config = dict(
    n_layer=9,
    d_model=224,
    n_experts=24,
    experts_per_token=2,
    d_expert=192,
    d_shared_expert=0,
    activation='squared_relu',
    moe_layers=[1, 2, 3, 4, 5, 6, 7, 8],
    router_score='softmax',
    normalize_top_k=True,
    routed_scale=1.0,
    balance_loss=0.00156,
    balance_bias=True,
    router_cosine_scale=20.0,
    init_std_router=0.00636,
    lr_router=0.000582,
    vocab_size=8192,
    norm='rmsnorm',
    norm_eps=1e-06,
    tie_embeddings='early',
    optimizer='soap_variant',
    lr=0.00875,
    beta1=0.95,
    beta2=0.99,
    grad_clip=2.0,
    batch_tokens=131072,
    seq_len=512,
    train_tokens=407300000,
    steps=3108,
    dataset='wikipedia_en',
)
Below are experts of layer 2 (counted from 0) of a mixture-of-experts language model. Rows are named router (the router's row for the expert), up (a neuron's input weights, with its number), down (a neuron's output weights, with its number) and show model dimensions 0-223. Each number is 500 + 50 x the weight over its row's rms, rounded and kept within 0 to 999. Numbers have three digits each.
Before each expert's rows: a language model's description of what the expert responds to; "mostly gets" lists some tokens that are sent to it at least half of the time. This comes from a sample of Wikipedia text that the model never trained on.

# expert 12
What it handles: Auxiliaries and name endings. Auxiliaries had, has, have, be, also, as well, plus final pieces of proper names like Kyustend-il, Wernic-ke, Rossen-dale.
mostly gets: " had", " has", " have", " well", " be", " began"
router:535507464457460575520517428415512470541527457581515442428466502490501444515519562423499396418489478422486480547531444585460469484547584438373483578544592479501531518395452456493446409431505494501467608586590444550556579446414504458538469474521517574541486514429524500502567535498477483499449536505446519454466477514515604472459547448545460478499409579465580439424506468401495523543429419579452449485488543476551563453368472511509514421479503516469569544536513567520557592475421574610557469526494546525512518526489466575495567416540548511495557477524549449472563532455455500463452569490477490562592493473549480482537516564590510460513510576476519564435543539527515502508474
up0:484508524539562505438540493493527559470458449606534467523552481509662522425532462500520494481466452512451475489539532495476442418482454440506423611523537643477542544537437427440541458488589447470476490468493410498556528449454483614466553415438543497536484557564500646462539491471493544473461466490506517508496677519553507503470529489427455503505495531423469537403497430436459502554425580512480541522350477477475487539539524512509576494443472467514488562494502496517459577420521603500525533480577483607423538500444462419514481453457571413464600460479530578470533552533465563506474501509481496521486565461497461533502473610549436520468468415493489463525484519539435490452517
down0:518567416425479468457495556523563484532533457459448491517490508406443527566517485496408486418451605475495436491434515436524598525476578550442511445623403463494606474421540528510498531522498452547514527486558445461555497510580515491380454490470577450476448466493442497414492489571556477540558483569529553448448484494471515584504513447436524529568508460431552455551552380539531482493549512454488505576503624561484509520432517522415484558512507493482555454497461490502552403457456476510548534473494533499500480505548501503568484511501515396446509585561512509612669583550456488410502527412564413418503528503478489556499471523510515514460495498633463549489530453464484528470413
up1:539469554597478470488567459495496499607438602521496441492540467485641494544485570587503512497545549470556557452548404507487457510559483571472517539455482491511536475427469447608585537539486507497483561485484530446471541502485473511447558510538465484395505537494491486471560466571441485533442432590494466507416444567495486547491476577519540473469480420458409393448493465584565485475514524490574488513556594536514468452434537426477524404416414537445400491495453535423470493495448511537558511493478420394549459423561535447453517539503519551415444581548495472601511489526420554474492416474500517465434448493478568596427451546578549541437549541586511570460464491516576473515527
down1:519437477513491555565529427511480458587595506462512506555509494565507479511514506405447545459522503499516487503499468558446540397539506467471531484475529541555531493564560478531501434476510413640409476473484466580436479499378385476548585550472521461452482439557552467493428469538504495488597499544439452433489555557509420472554426511494486479499490534434563595449480500470484463518484488470569373567437427438517700588482508506539476528490525405517431525458491477534543514576570472455471508468502496441459544525456612554481459526534571569458535566567425398440441506459480458398485505576521486493544583548526528467547503576552461499507474444528499514422580481499471527504524
up2:510543528396524511558562544474468455455467486494501527579542534529431496524460575540530444560431473389413424501539445443496544509454427484564449538533623501472457443493499444522567551573526539424530528446533389418535518583524530521510388511472502612339510494478521515497475548448446476512517495455488535565450460524492563461538546494494454480414490410486449526518553496510518624528509543433568519564492462475594503403464471562487442479637472566503432443448384498545526432491579544515529437508513486432502421545556447499540508454508548478479516453517563540602458573471533447505507550535462570518503457523487501444461460533603476579529459479494565459512557460516569496459441
down2:578463580516515483534545523412540559472476581478438542524503431491538466549439493469548590462592509472538455536521501619504490447456476437562491479496575560501557466423485516567454590498589515488507480525449409432482439490514479498445463451444433482512502523544509422572510462561505495534448552473441532488430566620517500491415703497494506486559491475518531481467607546471513538445503471509434470505479465533415484467491576428486509542327521456547503558478606383532485435515412368487540504538461542565523507563470504525459526503568480486524445529482466509572549517493548463472479528442465526535630466449535520441480501515444507487559477420418511507469480479554567437507478
up3:492636522476538497512534383518457471547477501463553474588487439537474599479497513440491577484456527480499512443497513513488487467442601383498453556524523460496486487446410483510518460491371474516566553526506492496401443556497445516557536467479516489571591516532441487513514409516517484518488466570683494495444427557566528499481520493530497522476544494537576491468508561541505512517485505530384523483496507489497436571544522543443602524415528551463533471451454393560489475479413542546439527508392489513561505495443537508543558484473487502558445621428545507433496514562428508462654447410509507422596581475468463601501485472540495491497470449593478464465503428481484515418549
down3:533482438438501475390502451570465507527468489528514495402504528527435499488470512578579562465477546481410522446535466529447449492468498543560540565416516500466450472414515473541540496583466392507496485496488483471521522517536499536511543489485531459428471565439500518545569491502475521408510524496534519518518533565477530509576464475519521414502401544487464446535542476431462516590423339409469534520562492516545575554563587526436503574492462466539448572409502520485609617442516536471561558570561578526517537437494517471469498530527517516422543475432578532453477473530475494542486410505516532557416424490456507521465405500645541513449467382555425495424512568480485628580494

# expert 14
What it handles: Word-initial stems. First pieces of words before suffixes, like empt-y, pre, un, ex, def-ine, plus can, known, made, and dollar signs.
mostly gets: " can", " un", " known", " ex", " $", " made"
router:605506450510445536493504409482477476489395538459496486454538585507557550642559499503402460428506548566524373528469485533549514439485492483464537364501549472404465450563523448581596546587564563434368486562465486515466454539541519357514516452512488492528473551547522453476530455444489561492536448430517548478559544546549541575552438499425511568459559488481600501517463536511532492492458501543502513474517515551633542538476521424461471416468502463429443506512476500551485507468410489526509459469541484465453439598541582493503356478496389466487496566472532495527513514475519464487446506482475459495467525494416526486577441529542480464490551479577531441609454494512495439476548
up0:543483497529429504479464506450475515455489559438476555518435521525517450488500517501397465421608553491503478562509544582450557477524540603496496476561587527475511434452459453535585494475531494571610373549497486501433562561445419519631418517551568657486500439402529455438423487561580501524580381420437423478473468518453438456536550484547479487509482434618535477616550525508502495531455517517516526581571486584403477464499468444388577579485492469518473490541547587538568502507472454507450421544450440509538513428486454462483478532465433456513495396500483504495495505526445549480534498513504556504420417513506422538526470473524544548503522506515557494547482501544490506469517
down0:529532503526588551528524452546449531472525519454467509497420403475436480542489549586516463530461405431510527511550518583475469530430502475511524461529534540387405448438572425537523439465586519511431500614480456533455558519376487511505523524501583565500522447452478430496487515544585478571505467576439554526471535438480416506557562417482448497480514414454571542495411541426527526433495435475483449561450545558429467516462525453481573524497553543447544498522563475464404536580550541492567460557548475540528492410538523521409475473601482466481453468460513565443431625463416555532463520506429624561453517427508579512529449557489530577492464429468492570495521505521487506516585
up1:442534540460492693414480578387593472461556489467452466562491574437500476514574544414554452491606625475500431487483501514572478395520460559548456478444519502523525558482443523556464514517527519576476571516549534489551608550521573514552502512610493554471428537450502452550446496459531558525543443516436537433464494484557516489474499552459482567513497520484522410580491484526508508535483481394456541482506501448445511382457505490535470379492529440575515405463509534491568527450469522485467482545487466511528494474522539473528426440444454461433476464519492524489594514486483524473533405635519445419494484437536486433486439503576515463591561452420505503472476562522492577534429
down1:476520488464525578565533486449440544450470492436541503591515483469464446454591437560568499455528528492511507509570537489544529390507615496440458443497434492486540486470487551437451557541536506415500454466535465506574511539582523478526441529438510570503525479499480458475492501529496581492589505499421490563550521554481509533466548521541524549569549569410586540429497443519500431523546490494487588504520535529604483461390463523475503428458499521501524435530430500512545454458466523555525506536446412540588593426484454424411491502444530452507623633439590509566463583507454577406459409531572498471537448480499466445541512457413504462433448488444447523482604441511512543432373
up2:559424461494452541536483478530518538536486475454560519600423402481477499534486441467552409506460438548437464495520531483472488533428492576515459533497579510493471448471517566554552549634473509559480529415465466553507418553525479591554531495536448483454535514508379508551570470501464533430523533429538451466456502496520639488576497538509545647484541446486564553448493413475570489491436573544489412524518585502464679486507481499503560467532479466453465572493515497541426510435439452499448484509447504401381519473547489517510507534477381513451490431545456545521577433528431555476511430508475517528583582514465498478528468474573526481447434519471454592475469524508594514513427
down2:566500536646492444547508609487490517472538431569527450520478601435480532568470434500516434426532502509445418552492439431436505484410425537519552460563545426507465577404508543539451559489524456508567527507509510493543443496540462596429533459587489451473443499491519525495504511439512545440511562445465433573468453512565500473409504493483451583532469475438534546434456526477603510429541507534428464426424484474514519530488459458501533490582505598569467543529487496574468402606463480446510603530571518498450531500550460485481432490547482435560497527464489472577460442482547402477481415566466406509536499592501515606564456539515503520496537540387501477565502574562473518405525
up3:464511545497473520459485491477450524603580457485474580496573438531506436506545515527532562527430487475433487546568490511507550482391499361472506517452466454514541579607481437606521458451445526592459539580630552466510506559569579473481506464479511426537516483541489570440468592421510487426452502443494488533522434534554472566540405461488409461493496442398553594506455528444587541474465556456550529521450493544477496448546464384580567524535536419495478466584574474452474406486530519520490506483419462542561522571504481434603536425515570459531485526485428568493565500501468489503503529525522467559381513499452486490511550460490433575546472418440495393544501506477479537452518
down3:535510578464479570520393536547489574594558494571446538457526490533450454544504550572451514522542518580446445591534620534361486492515433431470395500439538512541491590593467497535528517426484441405485435486527564532456555479611560538475460487580504445510541449629556440452519494505473508565454487419467495511541431419524465631547472458454550518385493401477554528541371450506487536505469525447468538449525464569525528518469415564556444506454496479462503512436454425454532427519531435518514484484491511497504500472436453499480568465525465477554525591506419489507512523525531535549432429508474610438571442496582534493567490541533428462459496495507465515516526528488479513548478

# expert 18
What it handles: Verb endings and months. Suffixes -ed, -ing, -ly, -ic completing verbs and names, like fill-ed, prolif-ic, Nanj-ing, plus month names like March.
mostly gets: "ic", " April", " March", " February", " December", " October"
router:416571402565413493543395488490583513556473581481451463461499453521385502424509533527474460425455482471530498526412506560460465466536504459523403493517529451459400517462491471497542518522452411511570451538463475481473472545452457515526481510486528504464505459557595547538461486597407394509466517490573462484535479512517363510511523436494473499623541556426444498481540486443456643442513458488642442477494528514523500496501516524517523524483475437524541526493518533530527456575504521478455524608489517512580494449536619451547529519456474439599418543480408485578481475502558462540417469530479475516537480461460607485418417498555529480476490562478549545467507478597552638502502
up0:524417533504506540499498513526416551435516493557528485479469489492547507514453449424416538573529535445504609516441468557474402510604513539456437482382493481494444450575453438544482475602459553515558528556502627508486570502554468527527516470534517476585510428548477426430492528545463482493537495589588438504539472430584539553455497520568581424486528511491452525486549487420479522507456532488438370560500519470565479519572531498477503608514492456557563441529468372496492548552499519534526474574467480538553554426445412540487521488538399505607384561432460499494455485456546509610440424501488577468503517446479442467436435499603545471523569472545430471495505510444483520472441
down0:464474478441456528430525493494526500477444527465504472472562491450503453527397443548529586516458518553385477516554487438465502451497526586525532519494448478507446553455503473530482473534491485469542487634500488545542507462573426390529491559456483420474530528472416461607543556508598459470518552474417450467536496537493481558511521519441518559493566410477488486531490435583432541481388522486533505430545502503486463533499455593549541514519535416461521585489489580523532505493411476535482389419457581556501552612477426557494454479514622504460586504551479478534500505429568533446531538395533527493453516652531492609489415501498408538430437499463599554539531517494398500498560
up1:480493451402389621505551569582499521490438466581521441561427515486447443518522453585472467453612500590553536495457531524488482459450387445539582536481533560503451465464459516452528474485495518506521501454466510493568546468512535471503487529496514604531474440456454515502534493531524492536471434570478539506507485407435512466485528505561470449477477453519579473499558463507569471519464530507441524558429520506519599430462535550579551467530444587506536522579593431650483518513483551436417479570499444430428605437570440443537466495473553461489552440500524517591526407487500478535476548368542495516529539399406409555410502503421576540491473501449560516474517482481558451501555
down1:569512394468472545412519493459522438472593558583520547452437488493473574543559479596503447457492595559566496498398557454499400564536582543563594456498562547445473470561582432419495517517485518460578541560588410514497487538518450512471553530544416402479543396415536538529531479493373556510471457510514460501536504477522461549485484455495431516437528508534560536498506607484456508461534460383462450529508423536483459440524496458581491491460538503411566519530514459563436517480535507534493465533540591499460451552563394405507525511510506384524569548489569541534447442566551529521495528484437426501435489503454509506483509535452464534476470588384448514462545526507479569494454
up2:489532494552547515498534539518479452457477493458513436503489495507385476475523562416468478396446540487506447499455502585451427595455521470570560476481493479524448483494480593508516503560496416562505487530472587446499393476465473482490573545542531435498482450462521550523513504524570572550491507501473549544538436522492537481426433460494455482466443547513407461472562426529487616430498632486531495484449527524495455505438501546438532645483451430540580586531582553415562417550604419478509512516472612525460522420549508558447556448583529451470624421402491487532579551511517543472466496537498608440435489512421410441506529463582531534526471464540513474512515414527546504450496
down2:434468524507536513497502597546579533495434500485521498527501469454568431445574406492458469426551411533478519453520564490440617552556413578504499541463496503554551453523537419496501533474511605524495477528465495468500503467488434433559494502462426454534516529504449570516473492564415542434533427450445599471474461487510509499522534440605627403517553508458516526489471405427520442477514392482565488533466449518504510512556533577465524456572478461449545546572515556449617514455514534494527424515419404587446445578529625512604526647513541525458488472540475560412471596437524491517557495476560470465488533432492494469517520534455420469499410502512444469454553451455490526498513
up3:552466495505450580525493551518518655483485463509544513451478586530595479585424509484506508469461489349458513492538477426522509599534520468455537530538642404527499515487555443475527503466446463557509469496547421466452590514543400572459513464500576530567492445523491529537533471448505530499498463558473491466491551580476579458516536487534522442415519501460508527456430506369512603489522485455514586521427533510425472371489420539478431507466439449432521481569512454543442548506373539458485510524604493486529523457561515532538591489476480506560479512484524485507558396521509602470538413511512531466463589431482546574576494468563429430496505507475510545412491505432523529426462
down3:510426449512557536520453555417548475525495463479480506546516474522516535494457525468453525512546561502440561589452614465454460451467455470447459473512479566406504498571575553515564534459560448519542429511507574572447450427450509463530554473460429459470559511440616516447496505495427529438575458572555506464516505466585523582475487515530536576500499571474494475490504591512491481547486499438444490585498467527486504444450491474467409571431381446510498551458505592535475410476602413502487552522522434541468507409449525440437473524549460561545533538599500476518511478461540533572481494432526470460441551513478615598492411540518592483382390486478595454519495513546454421512615

# expert 1
What it handles: Space and article tokens. Bare space tokens before numbers in tables and text, plus articles a, an, the, as in "in 1 inch", "| 0.70".
mostly gets: " ", " a", " an", " the"
router:436475329604560488491433611472505472485478570567496453455402506533531508507518526550521558407498520531528496457522509581485464473448592478536488546526545443485525448547560534513455428451511550507471500466517552554451521475523488512650566484476520479449515498431596536506592489487497569509494482525538403435565494559458530491379347527458577521437505500456520484468475480539588407526472534471526501592618426509468547516503552532509506553567411478556520490452542440532542515508392428528360525498528530511515503495453458467485467528503538403633510538510448458488508494507493504563501496477626484480565457564521506425505573529532501484471517494458456505425523418523566458483506
up0:499453535527481521544543462487474458554538515460466581508559558485564514459441648516532410518460475491491436495533457490488515546380504510518494539407522460514515503517461459508457494460506464546499507454467439436578561369498495478546498546460357585527544508555459441499595429488464611452492536462539426434495577479510500439543507432523435462467612461489404535564456478518501409476580525513520525559444570441467456574512451472540512528462552475503587458473524527484464509522609619482473612441493412471464555509470476558443441493548465439484588551482597483422615435484547491536465447434472491485562539574521553453517511485456530476458520595516544530520541515417471460594495
down0:485480415550508458489429562491447444477488484552557508474527473560521470552499492464439511437502497458410465488452575500565412512522557485498372531539556528542548543480554520671418452380533497489559452537536409554528483525491422529445514641554570487506469551511579477588477503523556401488571548458465491555506565424446494510521506466469488472501473552527474509384449464479511526570525492438558486555527480549489486479550498455510424529526457552532422541494520435551565552479515487507449528602483486486497547456520476397463480458509474532502493512410498546388450519549377443591472476527488634528552473336575480526582505503461487532510472516544449525415509526502560467550499
up1:422521498375457477525502420529515531491406573504494473531469522481458541535393487475519425599551486536460497574473553533425468621455471441594478622409549505565460446538555519513502498461515525510487507538515604548516498536461470629515480480500456526522572559524596581460549482538503572545535500480563468497537529508487497492484487529497423486555366572526583483413455567504547469443447470479473441587555485503440509589476640396445506417473410456503484513501475509487538478408503452503487432472584521602486399487523458541545501513529517486427500485477497414466491510429489625469491478462511540487398472531492477577517466481578506537389456463469508559531545510501494456481521
down1:588502508398514505571492457415477479494463553485544453538455517574418528588425483466492441521573471506365466532508598451457465537559521513524419528520436505503490447526508590608450406501543581433499560581451477530477525527432466552509440381479501508481565528494474536478458415461512527529441471485516463577535501562509427510478436509451498509476487420495508496532483517525534506457519572450506425525573479402467553493554648451484481433624413441506559484485554513352622459520545488517483505519448505529534433486545522533514539491535455462461474488584530494474622470569491522528520532473464580485490548477526477515486447489562359451471596490473479500558571496552594493488467
up2:559488494458539437569488457451451435426600433534464539430500543550447511503494595579441444439414520486487528418528491430507487526586496448501557510636547552505478557484478537449487546397533575453559456537555426562556521471515546465475494452554440524559483590595503538448509419381483500540511382481458493465523509534518472469565526534538453459508445566480459443494460531513398581546497529486533565489463528526534571606541476502559545533442439534462490399458523493542436510463501453507573527554514499521510503450479556459454546434480467513420581641480498446524413569565452509524577486539564397514528510426562457477517454401471427563504517530471466540408449496477531482502555
down2:542546502494493488415500527483444518556479444470543473523537458485485490582448552467554635496453437600576490530593509492496513419469557457361553530442470523490467517530629484577463426560454461569488551497547515460478455394423506580510437515446478576516489506506550431478421545524514493517496487400531506449496514458448603545621564498488513516490458526568406530543568480541535439554479573516475479556550528407476460572514564505434476548480528477516553438476534440486414452525498556576439573601401449465541506512538528443541446506483553413413476492552488581476432554411463465451493590536455520504460474449509504591502461549445511426460435481466522465464599511469509555475511
up3:531513476444522508465446475511421541494324460580585545469528626562533458493521450497425473486497543500529492474613518481604476561452533492492473524515476496389478436555470430471574448436479410520468544466569448495571419568473507446483452455443527502525458570476499522485587506491467472509437567516510415591454456500484464517441528594484400528499489455563486542466522446497535522464531563553529546524406485570516535553503607514530494569387484613517461478399420557570475544541534497506482494540495591500497444514508408523540512526500460480403520473566437522456493401462526488556603422556498583517388509533447517507478444523472521556452504519526601563489482442498475523503548
down3:536524529495535454536551493477430571532519389471566567473415474513503563463443425462465527546525463535496459475523449505622586484513506516493458446580465494501403489487530532517537599460456528562513538653473527526376503501519637473458478436475534375427495571448403507500504489600498497451512499487496530432505454468451488469525579537447504465487490395385468510501569556480436415477493487506572492435512504443512489554498522524563501529526545493436494474510512608476474532482462504599411468574431569455564483609552460512472499523513528547467444560505598479463530524392522420577525456473465486517480538530562529552452520499549396524451532501493410475593484517424474530590512

# expert 11
What it handles: Commas and verbs. Commas after clauses, names and dates, and the connectives and, to, but plus linking verbs was, is, were, been.
mostly gets: " and", ",", " was", " is", "),", " are"
router:546430563489478501397403560469503562587521559581513471527440478452513400517488415534513550567489490570513440475504506566480506505542492488547523480548608551459466530525534479543506509436426497470536597482460511520519597498425473460478610546600492514502497523424481508512580466502551572512500529532538524581492493584487518474494483584491411506526488512468425493506538590436582494436504487507552421380561567519483504429467472570492550482582463478538564384504484480467525524542472572514509515538399577515395515564523376474484552544456551555497412439507398577455494594514500452487494389475524531532491462511493420473432493498454544544445580551561464472458512623467482502415482
up1:485478562476517464594552601472465485496472475497484384444432476519454458430530391517367542489446526513433587541573611553504455522519534538437543496469495475438505454497546664476515524590512446448549525509487466582452526553525423541484463452562509395500482344564444514527443556499540492450467451532529482565458479425469495494589606567512547568542529499547554496541529587517489575397554495481474485555500479490490404444505579514526491558559514525550528418547547499449492485551567528494427452498521517498357557488527526462490484417480547522517468431488469508571477555489437471469472473545486476491537584568522470522476442542522508396455433477586509475482464474546517491456419
down1:456497483502526455477458555511527527545570521531458442534495445465659442525435497515549615560396576499482437457465429504566520494493444525449459492528589425537504551452540452547566513466454543568544518484474486486487577507557590483509518442602539530510536488538578489571547499449483516474524515507501441457548496443585492491391491445407492465465520458561450529451469542449456530590526422507468460379551517435519468408463594470540487457423498537518454511450412537456486449481564546446538431496437488380518509543505485434394530576503483504476529604523497524473413608539483548587516567405567558477499503464453564564495523517513435450540481534425499475561522503477454553604434
up2:460434496594473528514535597565541484520485489526455450477515484546496494510519547483588480509473471456597531550544500461482472519506494571518420430557488531523501408415503555361528551505561585600513497471465471374456456523523558461548414513494513516463545495543480431493607500564515541423474467558403510545548519493494504458507524489482535527399499575535462473451473476572364548477520518439545519568456405480448484539543536426463533472644531520475415626463424471489476358509536499508480528509489484537450483430524474512403577505491513463486525442498482492533554592553426455431563548453516516513531450421480594540469449491480454497522456622480467561459584486466589470536507
down2:503535515571523496391504606467479566486448556524456427560527531450548496564523536420564431450466511563607576543485507574464462445492541584500591557550485589417503387511547468433580556443497489458530487444499478528501467500533504538526489453485554489464394507355463573471534438532477452465473480556488534486541492542529509364444583498418495580484444494552507493498501434578471464533484453509470502535442474517478513529444550425450543400533499530526550458456542500509454470558557612476574534505504492521513477484513625611471536485594502500474475430413480471506493519543583412465466530543511511530435416581426505413482497450407546474566546442521427554479544532480449496449518
up3:521512553513510490454556487383539508628504431456599585477376532488458575539461523499515463597564589585499487561491477424416496451520453541456501492470533471515518495565426484495546425495495489484438555441489441466487511468563505542485446479521494537570457493550472498436664472455505527460566550526483456559532574429516464469499450448528462460458403510572495484475446544455510591519490530492453534494532544440491422588510464494483504581571559502546450437489518534561550451486492590463473532500497514498556448510522492558435322524509481528501551534530470380466432404553573441505479509521507470517460607522583478552508503401400432501522455543560596432521521490461487451546473
down3:488474432436543585543511468411549521502504486535511515361546489495460477456488476555515455383549452504535387580537568461560505457476573558432569476471533492541545447552558462462508595605593564603503470517528475487569545453515496465481491485501482534455494455535587509508356528481464549536527542553387528544472387490427421493443483537470474498495510493472537439524472503536507466549506446452559442465491461492533517510483547486529515496454477579513475604413437466401516525417512484491487545573492472448506551515521593482516624426489524477544500533535407528507532473528470513432533381510483530448476513535542562529454428520497535523565457436489545566424509434607365531593528
up4:489471549536508515539529479597532504534538478484434541411482486461522521485493556506540489559520532541539542463449453548498476448449492569460536534518500552488511493471457489586417490492522440436443488478440503495487460544504336480435534588474481546599511536552436566465535407545539435543564528486566514436573557669514450482543467506579527471493465456464592471357486491474448376478422470546516582434548543547462501432506485511464477406495509570480505500533588496492459570438480471567562522547383478516581558408495535532550505537526529455564556540508484439495529527518446405555453528388488398529574490444509487556531507553510531522533376407501480439453452480554493538462490
down4:519468542506523481503469480457497521511472470492503506542464508498456392577544585561463472443466466549494566606438508486618522484462539501437528429505389501462492443405372527424605563457536474543439424562430557476432467472384591521604481535499485518459457523452499527529442510489456584499558563505454536482399498421482416411516526470505549547559426512515465517515495454550572580483502472546472512478521509532497486481482447444597466473470541466483495452458511559574410489512472476511530566477581519431563498597530571517515543474401388512461618577525515568572577516437499466489445505513506484541415499565553483502488520514493525556507519535542463538370465430518546567593468

# expert 7
What it handles: Periods and determiners. Periods in decimals, list numbers and sentence ends, plus determiners the, The, his, its, their before nouns.
mostly gets: " the", ".", " The", "The", "g", ")."
router:567544534552490482393453456381518540490588518585597521498498489475519558436562445523453463518500541444577518551521522425592563535476513527538551460484547455620510479496458498439428479448511508526497451615628572486530464443469555587472506559475610534468438477496439491408522525524460476452622543479495504532396566555509513504444511490479568561568553467530467536472529557484457445513532510620542480495442503517465550455491517528443545457596516521626517542572442462484500541382601466529450466431454518478545515520508399495513516505509447504488509474458411570518527483490423449497470475453409530501533446546567545421497548563390476547490489435556422471446496460472457461508504
up1:496603507421625401535548476563405485493561486514533531464504403491496489476489490432533454509472417495438481474501563494478515516509542507500485567488421531546461467519488446497492518526427474568514583579460410463386467435578493480501449542508508517547536522508504471568478532496468502514522540456456539472463502426555518497464568462521449631468446537561428514539511429478517437473579569550493475398497454678468556537508532548398442548499541535558614527502454431411525512529428597503493529442584545489519517469537507507479522395496537570519486430469507443412577495546398452516439519517501455568512613528547519497534534577521530513516524481503408407512518368520455483485485
down1:518466588517452509515553518519514539563511411486489444429602514546484532469470534493541418433466573499460428472547437465475496506474520549575548415545579493473546439506454525501546487432477491480451496583501455484454485607556536458482480587462514470409441431548495507593436450475520485574532607526436465446498492447562485594372528568573508460535439474503480527506506491474474532499563547457528491543526460522538528528445505469506533469503500503520453450430542418512599473515394503434530547549463508436525521550502425612608594513502461582583424471566578493543543496424454513483308402475589489425555546508445517427461427490494547474553525491482439556481529503499489571504473
up2:562484450441545521501452489424513521446426517448452489463589434534533568403538407533459583486425551491477486498496488444489503431490470488554513532543507536534436434557573421429541482604460507550463471497579498506428475590458506499548436517438527520389488548423516510481450547518555508467518493443541448523604508414505505490546502469485508498521514418472469477475417536501506551512520615628485508482457584560494479589451484475414488473521581518557399582648507541446507453494484530485457424472473488545545535476405409396502478492485497569424523457550509593477519474481436444542501568446572568480563536483614450482550510496533535520410497594539570417537519538503568519523470
down2:580603464467438475436447506541475487467469461551526597531420426527538481521542552445514449491616506507538446491604471473574523583445537554496478466547561485426509451531490505454463516459492516550510522532506519458496525529491526492510570431494487584460493517463488439499484513473498547508594590537522541554422362511384519402453550544511481509541489443557539527539543490559541543547426428519546528590452506445451463429455592540457446517487502503451601472496546538501397527547529524531580545437393543537409506457442384447495456411419489622574421498548444578413515482502492412557496449538507462533601435552495507506493492491512456505534480425493503558573487531447444502425533
up3:493575511533486484468600498480420515513429519459521456514486466498513532542410538504502519579434530606551543473509574448534508465541448548499529492513517541560493514522519526580541504456451461476471607413522524509459520605457405561486470530496479476628541547526466466528494534478535453516528383480476523550436502496455520465535437525599476434543489617510507413515479434445499592632520425638466485591427460482422474553518531563493499475521499411561500519537589426580442516472536370466603534543564433514512502510469417530523554494480401537412491434457529585445506533492510454441463526525506474550506451464530460452495368520449473469545479514509482460471468507558432422513420
down3:514477526520472479543494585461467423495555459536509559468520444507470509496490488468481498446586408500513530453442679526489482506464531543530452438472542514529490491498445531498507474480518607581531484474445464560623462496486545566575521537578530470524468435492502424498508435492465422459508451506493492517493590464505400583519597521461531494558508575508545588503432453488423391483520558450464545490521519438463565343667514448533486400510504560493479561453510567556490491593449526513457516537536437454479471467496545503460497539542482520516437561445526425508530531435560537456380511540565444524470502432487536478590500436453472451588514498388466586485542526462550533430416
up4:564474436434475521538451524529519387513557502446561506392575544425533485507599454537413516523418538436542488523491507529563560471543512571480469456484582478485455471484539452540517491588342523497596466464571495456606575473484519467487480467579503505436547446566533511406484551514453509522485561519496525523451491502494583506450561496546489548464416505542465428486520483524569465546485509559530525479583549507550489501429494487494520549476439551476509421457480513512560483535588436558519477496498528638480431430546519595547468581542489510540467392599470530370401578461421482503409510487499455467450494509523464502571485487521486408551475477455427447451437459529402505543601
down4:508425548495560497541480446474571560450518395515396457530512531526475484448495489475492483579469464471427488515499528512502472416489519465528467514441500545496434521483525550565539512526530487436416596503392531407480456513459522495524570562467527545417550540412476460578505577496594522417387504533501413448498481462480534421466542591470525568498444407488557533494529479502389612433584451538514529460469426575513482555440504470437483563520488631492495567570543464526454480550496509595482511537556444481378568543444488467517561485523490504465426587555434533486522528564449421567539546427558451494471497536545502458548543427527566433545450558627553470448480540435517509503516